Weights of a small mixture-of-experts language model, trained from scratch on English Wikipedia: 48 experts in each of 9 layers, a variant of SOAP for the experts.
Below are experts of layer 6 (counted from 0) of a mixture-of-experts language model. Rows are named router (the router's row for the expert), up (a neuron's input weights, with its number), down (a neuron's output weights, with its number) and show model dimensions 0-95. Each number is 128 + 24 x the weight over its row's rms, rounded and kept within 0 to 255. Numbers have three digits each.
After each expert's rows: "gets" lists some tokens that make up at least twice as much of what it gets as of all text; "comes before" lists some tokens at least twice as common just after its tokens as in all text. This comes from a sample of Wikipedia text that the model never trained on. Tokens count by the router's weight.

# expert 33
router:129142129089113120142158149117144086142071184117111134143116129104140131166138124118126129175116096149132111116124132144160124089107147095103141124095083112179154135114108128146135065152067134136152118121150080090104137124121125152117100114135140153166094149111150171187174123159139120155
up8:165087127127123118111194116122126185139127131099146158143129080091103135142093126111140133127088160130169137154115078166154174173125112146127144145091114097137125082141114092145122124112098103099160124075157132106163168063144117120122111137098141115138156111133137117104110170102152132149
down8:120095148155116112143134144112140097126085115136152139150154111110141127153113131130125130115140098114121153112133100148060169118091148128112092124121141123138160142111134134168171116122137086130133157103140093120179129165127133107093128156087131149173126124126093102124135121116119163161
up9:144082145094160121068119137127159112119134135141172137075105133128140111153128152121116108132163127114100122108100144105153184125154114118159117176118138118123119104110124144166128103165097143071131132131153105118141173089145160131108106174106114157141091109130175146138115144128127116138
down9:147169124148096146134103119097133148103146128129119147125097132085103142128086110154113117118102074122127103121120166154113135128116143151121122142109153125098099105118180124106139100111140157131160136100091151118107110103142120094150072130129119134103144074130154115170122113129106086117
up10:140134131110092109122132076121130106126100157132140144134117107113158135141138144134109151095129175095141122103152139103147134154175113132181109143150113134154100151122122073100183118171140125064098120132120136125117134133112096088094131157149149127173095136098176109127167119130134084130
down10:127173204141125124107108097165120109162128106143132142176092133165151116124124147114093091172098122117110127084113118159086122124120105147129129138116124165101102133099099080150144124105151119127130140109121093147157131166103110146092141135135125088147098098117131081125148125139150151119
up11:087147113149094117144158121176152092114097077132120098132178112083132089134152117124132135193135129122121049151149171084106151107127119129079120100161142127095129116090109125106087139159101100176130141121119091150157094109121138134141093139121092110110086166147133150143114133160158095117
down11:082149142113074107134138119131122164121115117121091114176146095121136148157141140109106098153114155110105154136106132158135119149157111140166110124169122098120118125147110128152116101091155125107133106124138132143115132122090175093049144151153137177120135128115154108147133112121144123130
up12:139141113123085165155153081115129131162148148131137129155078138088156132152143144138117143164105135100156127105135127136147136159121131121161125139136145119102113127147138165148125146102128157139135115080122097130193101123129082109125096136129097108143125166105126125137131151156130141065
down12:082095106136147118102126098094090171136142125145116169119069101138196137151134131147112140118129124100149117106119134119143105136154171147119161125143098125140093118128122131149122165132146150177109135156170167127118087122161143070116175135186090111156123115149138129123151124142149105143
up13:161093109166126121075099109132104150136152114158097128126117113127111127056101100105135162097137125125094140129098090162087140161135105118132089148176109130143112118113127165158113124116129100148131098105093150135163142116094150126171148127125098123143116141136122075164134149121123133159
down13:110116147102113099136105151132117128189151075153141202113081095142142113132147152163123108165101107126099128125117119145127155140111124105119126138137111156119148124099136171114144081131108141124120110144121115119157128167108164092116122112112161139142085156127122112114156114133103122110
up14:109085110139101122100131108131119164135142121083139109112137128116077150150089121101137174172171129114141117123151124123122096140093186127097133092153141145155141158108098144164166094136073117150127059136133136110132135161112121142124138148126109135144134173142083093162139087132116121108
down14:084113137132129123147093113134134112144134110132153107143070094126094104122131167091112120135119098136137119118133187128110089152184104144134174110124116115147078145169116140144115123101127119124109141125169109133142138177106070132116110127136151150118129189134120105117132114108132103104
gets: " ", " in", ", ", " m", ": ", " c"
comes before: "1", "2", "3", "4", "6", "5"

# expert 3
router:138128148169133111163129137111122061118134129153161099122116123152153126115118125188161116127128079097095125193147127137139134095126111132134123113150099124117155134113127137132128101133045163155077118132131134152098130121125129111157152115131152145161087114121126102100115124157137165130
up73:122144160120142129133150135175137152128134120139100103140147121126077147129106156153099089140113180124105171128126111077121108140133114081102107189155157139088133127111118124123160123142157135154132150137147111111118137141128164147117070106114081145118116121092143171142101133096070120135
down73:130112109095121133135101160168125140151127159144142111110122143110132088158142144142134092097101099164114139125103104104141123134141115180121141113122154112133159088119168149138106126153140150157154084154126082089141144159149149132149070138138125101161143134124063134092111143093072139164
up74:177126168182141141125144134117129103143154170122129085118146169109113161126100142156173144109149145132131129077135169131134115087124113130120128103136116156102101085125145095112163101160101156114146113101120115092135159082136148108104126216131071085099137100142111146139137125130136134175
down74:138114115188127164146115108144118128073158148099104116121145152110127114086118097133140133161115132153142173127170160155074144129133140166144111131112144137109119107136142149111095109164141162105086141118150122129140131126142125098130105144098120104120125147133134137132135167125142132119
up75:135108098165140144139182142138112123139142114114127142115118117127118129176071150171127115160148124121091161135087159051113131133116124141178120165144126126120148121102117084137094118169114162127102089112054133152151146157085117112124136106139105132112148139127126118114111118104142147169
down75:149130132095157162105138129141086128155109111120118127164156109118177186110111125145141168130136133121094168078091084100119108158100136111137115124127134131128140127090103104130113142169123083081153142126116130107111197100094104099096124104092124130130150141142136125104098156126172090161
up76:093107110142137096118107145167118103111156130141080131148168124104128180141103164148140100104145115131161146167130161123117136161119142129127108130167128107100099125107158169109167084141149125154052147138110153143145144145146129115147141151136102132103170116134135114097124069082120152173
down76:142172157111153100125132143107159133110160119117121110152122162150115115126163126076137098138116175168141145144109159151154110086130106105091149144104148138115136152129117147100090125162125129080131154135121113085134114119103160093119126135118123162104141143145149146090113137125085111183
up77:165116137111098113175147129138090097136147141140134147136109158112107160109102117101094175085098164167109102170130140129134161148132141161134178159153123106164126096081102142094141137130142148131137126128147188163105174111133136128122126091168149190139162136134095117125109071173086128111
down77:133136183123149164142120103132166113129136148124136143162141146117134118133136142082153148046130153127080115086086142123137140130144096109153119125116105099129123132114112147116100128117112129114122126140108090171107106086131095090095138109131131132117130096135137160153156153135099134141
up78:149139133119118151154129126177157092170160154135110137128160137130100104127158153127120101090140140102187119133150142066154119153122135146133125112160105115174149136157102078107142111129120157111092100113146116117164146150139105101126148153104093115133148169100101052147124124096104134132
down78:091122183117100090060097157119154083125160130097167133158126159100125127123153121084138124103121096134153120108133114099105148133078141144112135084118113147142143121131139136118136143142169174076089152135144086135159115136136145127142125129150165129128155140129122124093109129129143132153
up79:144142126172142148091141114158159109129113123120144122104148114144146132112120180172132144185147102112112169136122106125139172142147151112074099110144152088136136114119099150099113096130102101103156109127135166102107153096155108063113117137128150147147174106148141161160110133137187128136
down79:176131146112106093108121144099144122101154126197139151173103157154113136064140135114131130132096089148155138154109146172107132105132152114067134155121153106095111149108136115145106111128140125133079143131113088120117131132132153111093099134126114093098068122094127144110155137113115098127
gets: ", ", " | ", "–", " March ", " January ", " May "
comes before: "2", "1", "3", "0", "4", ":"

# expert 0
router:132136107090079096141134121115137151086085156116107149122112140123130127062124133136122137150115113095112157150129103143107114136103137124138136118104081135113117142152134116118164083146048174155149124129105143153100133112171116119142086112111133102150118146134132090155127128113084122132
up8:157114146127119119121170130102156189131140168107091153119150094103135166155127160111175124090124136128166139162134059163134138168093131163128101128116104121124111106130134078156140113091145133101160111067156114143142130043114087115120106136079139125099126121088131109100086162103167123127
down8:107139138143133108119126109133124111119116090117168120162134143127136148153134134107119145113113088139103165119114111140078145113124162068071119126085171142130149188084123126127133119135176101123110158159116150092123142197135135132121089135117128144125129147127106104095126100141139114173
up9:140109120074154109070136133118155133116164141132130157091098126137111105139090161106110133131110125110075109130082095163168177164140111137163158170125130122098103139126141132141113114130088123115123148129136125102129137084107088126127124145117117149127158083131145110127095151123144152162
down9:129147115136123145154135132088140102155157105139155129148116115117140144147056104161116147115081097131176105119151173143102139124116116138121103164144139122110113146097115140094147055121088131150166165133091157103137108103109122107109113100122127127099128112116156096121153120144087139102
up10:114126141128089086118157116138154080150094139134135148125121121112137155143090153152105162100136175093156126104143113102134125150153127099181111153152092136116107135097155095104199121142139090132093124140133125153154122129116095114093108117105116111150126143115156087128127093127134102124
down10:096155166132125104128147115124132107160127152152150163165109139144127118162126119151108108161103129136154118083104129138091134112142112126161103148124158161123108121084098098163124120089156120146088126086105110110135093133119155134105119142141114094101122079121147103123155161156178103124
up11:114121137143081124128107165143141101132125126087126082152157155083157111149114141130149135200124117076135075134159155106134167097119110127101123125137130111113164170096109132103080135118082105191120112097133097125123118120137131120160135138125106106119101141185126131136091124144123118144
down11:146124118094111093135142156122118141103129136159105115153189103111144138155135163118118118173096111143085134110120128144113127116128116150174105133147165156121132111115145118156177110119122153110142117109136131172122124113082128113106164132144125138131126121116144126127128160122134121122
up12:167134126089107122136142068125135096111145093160096154147113118119179136158111134150118167112104104104142111115099131143157107147115135140152144152126151174111105103149137120117121117152141159111120105125142105147158113139141085109111110123124100080096113156086127161159165137119110120118
down12:086130156181125101168140158103108116128120179130109138163093144153157144144148154091119148122086105110162099120112156085127121131161140112130135118138105165131131143145163122152126165111149170060132135129139155136151131130146108108118114159158135139171092133147111132151120117108172103108
up13:157122118130083150075123115125112158155138117135101134123129104148123166091096096120118163104137145140112141157099145098074104144167130106131095143153132146141089135134160156125144117136126126143100123093130166148131160124123110143151146165150148132128117152123119068139136169143133116137
down13:077158169122104096145095133101124125109149136127115182114108106142154084108185130174145120140105120130114144133132072137125169136109146125165164124086120142100106110111146145115178120112165125141108143096133119112117109140167174122133148128128136145106109088120142115143151110129130187127
up14:124087102122125126098124152129117176150113120095134122102134123093098148161113119126121158168182105122128124136134125125108119168102160135119106125180156170158160166108085139163167098103087118130121105118136118133142137135138137139085134142127091134120133174108120089154130144142130121094
down14:076096127156128089151104133131150118152118123124177126165090115154138125147129145129122119144111127130151149120109146133102089125203110163132147104154131127164104174141095136147116100125127135096124131132121132114119102170108063142116125137161122146095126169157120099138170103139144110089
gets: ".", " H", "s.", "at", ").", " h"
comes before: "\n\n", " The", " It is", " It", " This", "\""

# expert 24
router:118118182111150125151150138112098141111079121140137139136119127101119135113123112119125093100131095095172140151136131131127112111129054101138143130149182119088138154117144116141139082137133211123108115138074133077139145109120119089143126113094121137119139161106139130159124156139137108078
up9:143084119097180123052094133147132112137120141140158141092112145143156099154111142109116111135127127129112120096078129108148163125156103134137134177117128129089088113138132136143127106138096115091141160135110118105153181096119101133104105150126098145135162119121152126166112165148107155133
down9:176184132143127131113120108104160150081183087123127123125097097121126134164078098166098132131108125121123059130119140144096142137135120148100101140151139170133132083126145134118148096123109127173150148114113182117126104096161130120124116104145132147133115107106140159184118122145107087144
up10:140123128075105110127174107121120131105089145125146178103146144102151141173115123140141138108097192109155147115160126088139161088121110090140146112146129117139115144110150124112162121161154124135062115091114127145153128115135104127129156138115122113126140136094141104116118105096138129134
down10:110142168143143131119130151124155133099106165123131131171099134143147090149116086135089097160126130119153101104118091122059125096139150134144115158129197157104156143074094114079120166107166095123117123133102122098128072145101105125089132138138166114137104105148137137102136113086171108126
up11:086133133146097114138119123193137124118112108118117064168121159115127097139172123142116167208122119089122117130178169104120138134125130129115161085156118115116092182103137113119108180120130142164121137134104118158142101107110152103109098149122090090111128162147137125182119090105142113151
down11:050129125069095101102112133143123149087088114134085135136152103135153149168121138108141137152144116084101172136122135107129130123156124141153118123150108126133113073118137131119139120129122153128122124131149099134149098124073146101109158125152146126150143150147158118156151178130114128140
up12:192188133122114150137119065130151136099141124153134137166082125109143139165131119151124150124136111141152136080111113111172104147123094128148155159138135144099111087124146144116114124153105184161132095113121098135164112108145125139110113153156074091126089170090141153154104113129101115170
down12:090112096164132115153130106094126130096159133131148172127106094114159141174124143133131137095114107086160113150109135121148158152128132123135156136121121138138099143164137134159144111144126162113130140127162139116116149124177139104122151116173154140128097108149144162142118139158151107128
up13:129109086124108166072147145115141173153138157109105123114142108130121151074111089117121164089137126136132165128087125110100112127135115120131098185192091135143113110137169162165137121096127094121117125120138171136139155108153127123167149173128104125134122121113082090156148153109110112122
down13:096105114132126083135122104104137146142152121070136126105145114142136123128157097176146107138127161143114124113111096123119082126094149072183186108116119144110119104091110166085111112090153126092140158095099141138134134120128148118132149118156147097135119127105126098149149124168103180145
up14:082092105159125091107144122147089188156149121116143135102113119116102154150105128124116171159163113129121134137143153135113084155103172162099113165171163145129179145097093104163153095102090065146122078123149105137127140144103116140110144127146075132098137145119091083131125145156132126109
down14:103102128146120116145113117137140112130124112155160117144087104148115113146125142135106120166125125124133135103143171143076063115168103170133178130131153141155108169135127143187080097101125125104124139127150125146150111169088080102105130126125127146109112184139119105129138137131170109084
up15:132161109139124098125121125158119136104157122153142159133103126116099102136083159117125113159168109097112132110103147109132154076116126162171096151127110148120133116134122128107125168084116121144113105121113136138147114146100125137111136158137130160144179142151163097140155103105134177139
down15:099114119111135112136130151114111140161154130116141103153113099183113108097131092117125128135147138089133107144159119111095092131108131150117159128124118138177150147094092131131154171152149109133167149114141105130077135153126092156168126123142097129161124123153141162092122153161095134100
gets: "==", "===", " ==", "S", " ===", "P"
comes before: "\n", "\n\n", "ar", "e", "om", "re"

# expert 34
router:137150139149177123083137144112118022127093146123132077122138136134153126089129128148106107124117147156112135150139105137093131162142109150121126076155115126087119123123144135131120154154153168081107124128138153107113140118130128113128144153142159096131117123162151102140092139182129102126
up9:136116147113166091097119128152159118122139118135151160072072129148104108164139144096112110092132106117066116134095108155160185143158123138172149170134149109110116089143129150146135129139097127097129124135164116104155164088122107137129096125127116144150119118075160165145111129140098136130
down9:166155159146123122148157145108145157102151108144134117109104157141117135145099060176108125103084064131074165103117146132135133117104099172094097157137109121140110146150122142077140098141082136144162142144094159118122097101118092124148062084135125119152095123101133107135146114131129099089
up10:143117141117130127105177101138166118097098120133124142141115169137154111124124164133130215099122203103156140122166103095158141138154128127171137135159147138144103151113143143085145119159126118113120135118119166151137129137132155129080109114146114124131126161091189098149154098093128121110
down10:071145221129140141109128079117128118100129174159171142158112124163145115143126093127131123138109107155143129093157126153080124125131111151135158095117143188144134163106111151146150136088161138101132154085101107144143134144126143118094171167139117093115081147093147130128158138171181145131
up11:078139137131085127120131113178119134123090131125145130138150124122107095143154146171159140188141142118125120145159170083135160076105139130120146075135118122081085152105122176135103160113088108141137140096066103158134113146103133094142113169120123084159113136125144101172125108149147132156
down11:124142143110112069114153154115108100096111096130099127119148111136137147149100149118109130123149149119121176117123111153152138126132114155171068147138103134137145108159118094150117121073150133120138100147144105148137123124086183091055141142121131159153100126140149136165105146124115127130
up12:185154084109066148141110077128147122115162112160123154154090125104127110122119125113130145174138104118182093130123101131143146133123124142178115120161172135104088109136129131098156130121151158174131094122108104166115130097150118152081116163123064082122091144084111149145125164137093105102
down12:119127158095113143136121128096114150126148172130119180127099109121141136126146117113109162137174100115151140149120137123145135145146141134092092062153100106125106110090115131130156134158126159126130087114175135149131128143152171093133143150165137129150137094165171119134153130131170129124
up13:155086115137088136092118112117132139122133149142099105153105117144122162098123080126122187104143110131121149156126078129103164138178135087154102147159137162133147120138149145132118141126120128144079101122106152124126169119087130102157144129135117117130127110094106094162144131129162141101
down13:073167145116115086160136105136139073100176104109147135108138146154138115134137095137121129157116127125108136115165137154137116150136113095152164158112145124081120103112169158146144122126160155154154126106117165121120113165131150099100109133112131144154131068089138088139161173136110132143
up14:102083106167100106105129158133112159145142136113146140132133132095094137143104151118106175136158121130110123130120132092112096156105135132119078132160172139138175146104107127131159074114074129129132125117132136108149158142110148090122127137125071101113129145107102083148128123129138100105
down14:110091105162114107132128109144118106141145101131150147157088091112147128145143150149116150149109155113102115147166123128060058095188104160133164134129127128144109112140106143137089124093101144118113146151138121129117099118143065107098116138121137144117125196150118129118196114123143126113
up15:124182107161133107164121125129118099157134133171158170144140144109106114126109144160115114162150113113115113130080149143120160113140117146130131160125126120152098125107101111095120159126062138142104093117103128170153127159115141153071143157147102117139118118124173130122138112103139161147
down15:112123174090155082163135162122158117141120116097163116149126092123138117110158114070137121146125182131124098123099110106107062126153126134136136136138138139119103105121092150143151148121128118129181114134135122128114113136136124111138096153127105107143115087144138134130107149132138118134
gets: "\n\n", "\n", "==", "====", "- Country:", "==S"
comes before: "The", "| ", "-", "==", "===", "="

# expert 5
router:143162124156136110144146147120110131119096122119131129134110129141133113170141098117122132126110127139123146123100117128145127089134141101142127129130148142129120137124113124144178123147142224167156128124163134113125099129121143098136118106154115120136121181125185145186188124142140122162
up0:117066106118103130134123138122163098135122165086126173124094154115122119135155127116107114118153102090131104118109108184134147183066106098109090143141124106114125113098137112120163136112137114171098118131100103161146090118110135122147102125168095139173128157090122140124141168110086134158
down0:111108128135126122124137164143133142138133134097098128113097143119095125119131146133147110131126135106125175161111115160155088149143123133148116124143135132118127142097142171143117142150127130123111116175096133132142153121121113109119157092103120124144117134124127097147124121136157116135
up1:123124133091097101145162084177138112119131142115174150124135130120140148145145161096162162131134146130127109176067185141108140145155130118132135185123095121113103144124108137139172142140111131140119091145151135128175120099108117118163123122146097181147121112149131112122140143085120114142
down1:133146135111125166157145075137111158139128083099115101131102176146149085131184141103132141167147110114151148100122136098118125113111138138159158110102116113110149110160115144140110138176145160130142151117111091159110141128155113130118126098131117125151177122171130082099085139165146110128
up2:118118159069166114143125141129150160146148107154074115160106097095117090123115105107127120112185142126093138117156111152105111128128140139114158084102135121132163151150125173116150089161119112147145141116099097127109096134154115118111105088145119123137152098147162132161109069133177124141
down2:130129121158125148106160106144102144112133129100131096123132130173130163110133142142126169156107135119125106122121160135166181133124091082170093194148116103140099116124129100116153160097113130076115123150146168128134133091128130116147150170088114120129130137100125144096178159159085150131
up3:121171112119110099126168084121150121148166112115132121117168155132132130129114146142149121147111125121134127145131146141097151127123145097170129121168158111114151150112141103105144079144152131197126117090110198123138133151124136103184124170141095106064150150127085105175122115123114142106
down3:158155123139148131025154104097118133138108141134099142114140122143118142139119154134114095114126145136090142128158107113119139125124110114128164138160124128138150129090127139096114087138175089142154130131123157108172155149137134155082124174081111158065129106130135132127130131153116129103
up4:153116119092086169143123103143102151092187110138152097138155139128126125099147066086111134121115097140187126105123155146139117113118136125113136099134104111124128148140137128170109184154119144134120104166115165146136100105107153114125105122121137134132124144120131130132154172136128106155
down4:093103140145149136141140139139140176150096099127140115206155113142120144125079082098142118137139111106157146147144128109160129120109150114122166119149112135108143168110185120120126096113117137100154128104180110153076139156128102105155193105147112106136057122114142127118122137127150086131
up5:128127103130148137068129134106111092139110112119124109125149114118160127152114137083106148090110106109148138094109137167119160136142143053114116142068135118061124133121167120113104088144139148144120138135120109109117107141117121107122182105137159130100141133126137131153149109159103139116
down5:123105146110138131120108123094153163118149113129186104089115110122107152155159158135124137135121112155175138108146088097131105144131131143119103151122146142150144121172138142109126133064102092119126105119115137098089138136135114136138104106145155126189096113102107108134106185135114167098
up6:102132142182120146147181117143159092139154137130125100172147122132092112151128114114143119129133126144142135124145099129119105128129153162121079140158106168141148142154090148127169141146108147192144149119098116128158132064135183133151116116144132100114133139117121120126103109138136140120
down6:067112132116161108102104185130161128130129123119116138106126155123124171110112120085116124129086109111136131112095127089163102108144083157137076143140068104138137095092122126126129114112146108122107117162114129125135150130086121133111143112139151149144092112121133146131152144144081139098
gets: " |", " |  |", " | ", " |  |  |", " |  | ", "% |"
comes before: "\n", "\n\n", "2", "0", "3", " |  | "

# expert 15
router:131112137112138107129161123084130132135075120123136125119135150184135101120146150100144128109134141122192112154136125111176114142159103093139146140086114133143165136156142145121097168113115129182173162062158150100135125135119158114148158098138113130155105141163128146125225172122126109143
up12:158183129119115153149151099158125142136152126170109148140119117110180091130120132155172131136111117124204115066115131117143105137129144147160122113134161124109101090146103073105109148166136141129141112125134136121170140097169094061105123158146081101131120145087120137147110144118145102134
down12:115131074145132165128119139114113140170120127134148150149059155157178143159114163152123170108128118111140118129152151108157137157097163121136146123120130159098089115146110168168144128125101161124119130129163114150126106099144113123162173101177107140109149134144144141155135139116105104120
up13:161081122159092131130131125134089151164132115151142133112164126145107150120119085099144190142166154137149100154093119115097143130146121123141098134174124125144119134151160139150124135125095098151162149115108163111156138124142112144150119165168118106135141130131088072121137137116162133121
down13:077146119093140102121119126113154110140169146100161126091114116115131116124118098171111133160113107108109142117138083142141127115137116107156126137111128165069136131085161181119162081135112157102115147139114108115116147147132148125134158108140133151145106082149152085152116110132100147154
up14:135068110117101135098150155134152186132136135112100126092149128118079152136120131121134193131176134110131112110152107128137091149127165126118133121172132163157147135111080130190164101126127120156126099149133111108118109139116163127109137143135109113125147161097124098146151074137106122100
down14:106119099129109105151122116138165122118131128156113110183137097140130128154130136159112129160115137147145140181154170152097101090174147144145178117140112116133109160126093133163098121100098113122127102098109133097129118154107078107117129115108123117132100189151081130139154112142158115055
up15:105179107145119096186168142130159109119182082160145182102147098108145116111125129144122087135154101122101134120105109099137094129132138125103111164110126116110116097154126133089152134130105154146128108113140126122116139142111134160126140161137141134150133117143139112117167159120172148145
down15:084110093064126118130151148136162126160151070120125111120115122138119121098116102141130097124134153099153083106154118115103109114107101106090145163126160121129109118151095149159143156130169146145130139134123110155110096136138124115134120156077136077124125091106110160074128138164147132139
up16:083144112100118148136135094153131121125089148140109070129106133140073136096155123129096154143138134183147142162130167110157126132145138134146131130145112111172144104142134095144131176150092184142112139132161101110145133107139120132116157080087157117142114101120153072153160139215098110130
down16:154146112123117133056146112077131124112127101165139154123050150130140121099121137103096131148122133130087120092134167171151175193158109119078113103148124136128120165165125127114128112157136121104117076115135127118058151125119149112097145127126126115109145132095148166142134076136162117141
up17:126149126149096141120128123145136131157075060148084147116145153127082169091104113111155125121121110124144116094154121123073166112118136139121152132133120138130149127144157124114138121115139106143110160101132155141156129150095159110155117128108099149187157141143115127113151189111129133132
down17:160090130135145131152143113103136172135088128098101120088131065072131150123099147159078115125100102084137115167132134107132157086137155138138115109134068122114106146090147092094160164131150138163152124133098155116119112106124140122105131119142104155157089099145126111150130113072145109093
up18:104135150091141131099071153101149117111139164162144139131117163135122117122106124079125090134116111122117123131161173119114161110160162133152109082130157114107140131079142176108128177141143115118155104116121122167080113073104149138123147124113149157131129148127108133125145130151151122125
down18:080132165138124135104127120110120079118117154094154163127141148182124109159086162108168119117113141115173117076154136150148116136142151099135146114149150137095125133120098164119113139155111148111151149138109145166177103107131148174149103138140120138103148184113127143137152138130154135161
gets: " to", "0", "6", "4", "000", "5"
comes before: " | ", " |", "; ", "–", " (", " |  |"

# expert 35
router:112205133135096128143103113135124133147123127162110147115116117154133136084133110114156132167133116154123140107124139137165120114135105172116122066111164143103124143125124117120163115131083110111170162119162056144115148092151121108126142101150121131144097120231149144112111119112085153098
up8:117116129136135111125166113134150161168149115093112148092119107130118151138114120133143105118144139102158122162129060147142182137141122155169110115118123062126118090155103113149114130149134094086148163103165147130151139066163122126144086154128097113110125113136149143101103187075133093133
down8:115151098121130114097126110125167083132113092131178139136134118145090130147134126154127129125107115181102153145108142168116132134146160129118103118100113109120124138146141127181184107125173085121116176107086129112133164162141131141104133147123105112146134136100098126160115133148153151153
up9:133120153089168102086137132123171129105116117141122171085106136131138111151118142119089100112135099105097149126072141131168210142127118150133108138124119133119082068161139163146133168133089111077157144143126099096147174080125104135113124130113129134123110084145130137106116181127129155117
down9:150155120132113116132100125072142150101190144151151151125090139124138176111091078161095150134067064117102095085064140153128135131127142161085110157140105168110115139100127146111167145119119130153138141108108193123109124102115131113107137097127128124109151122108139120155151146149133114138
up10:146119116092116119140166089134125122095093146150151172094111136110142129117104131131139161122113194114156131117164140101159131142142150104180120157164132177151135135106168112142184108163153090119098142121132145144158120123115101145104142113113131141135096128110159129150145119091158113123
down10:097149163142136126127166146161133148123133139149116129158097077113128140121145096126089146156108141107180092085164134146145115122138081141146120139180133149124108157099100111131126123070170103101101145083095116092150150157103143150080142133119099131087091088102142131100102198160181137143
up11:076148103146090132120121121167130088117117134100155109183126127100147144140164147084120157174099114156142120126119176123103156119116141119138138094131142120057103141130111134097067140077110081156115175150107111163150099113123103121133109147144107101106073183117110109152134142143147121144
down11:082139138106102090110106140150135125039108111143115141137133100143195128153121159109101098174117128111097164135097141140130156152152131135175106130112110122109126111164112116138141131110089113120131146104124140127137094105112116097115136157139143166135109127120157137153136133133118146160
up12:190145118105095089103138095159158129093131157120131147139092155151154132165130121150149116135122125116192101094136150099130124169128157175140135115122177142111117130138086125123127154135140140133097121103124131165135109111153111115104119144091067086144154171066122130162138122111121129113
down12:100107110129128125083131148109116117128108185120127142123138113128132166133109110099121163105116124122157155109111186107123153150159140134094138128146123143117123140156111163152121145148139160148163137144152157134149109122163133123148166069186153113116126142145113128136138123128115125130
up13:121118099144075140121164122108100143160123108155130124138137117144114135067099114109171152083160109126123152151108108128103114155171134134115118153150125131135125100110174126149082128102134110142105120104131146118158147131158119146139167173133120139136112163107090076147140141149126105136
down13:103163171099120096134091093116129127136138117109154127104130103128165129148161114160160134151096115100140120155127090111151082123120139115178154139129113132081105109059120163136144161155130161120137125091102093107127127129148140115113133118117152139158144118120111079136109104119107172134
up14:120087120135117129113121146143130169148122135119142114087126134123098117126081123150115163174183117140119113161113153118130117157107162124100126148145153139144161159096088120176179086113105108134113070114158118116115119113114125130098142166147076121126139171109105094140120118127107096098
down14:101113159169163121149105132164119131133131121153152122146110107148141115131119147146090117165078124127132118136179149146107094150124138147141156111143100152173115156129104082147107119136126105123103177148116127138133108162146100126128072148131176119110155173163100165125150110118133112087
gets: ".", "\".", ").", "s.", " F", "ed."
comes before: "\n\n", " The", " He", " In ", " In", " She"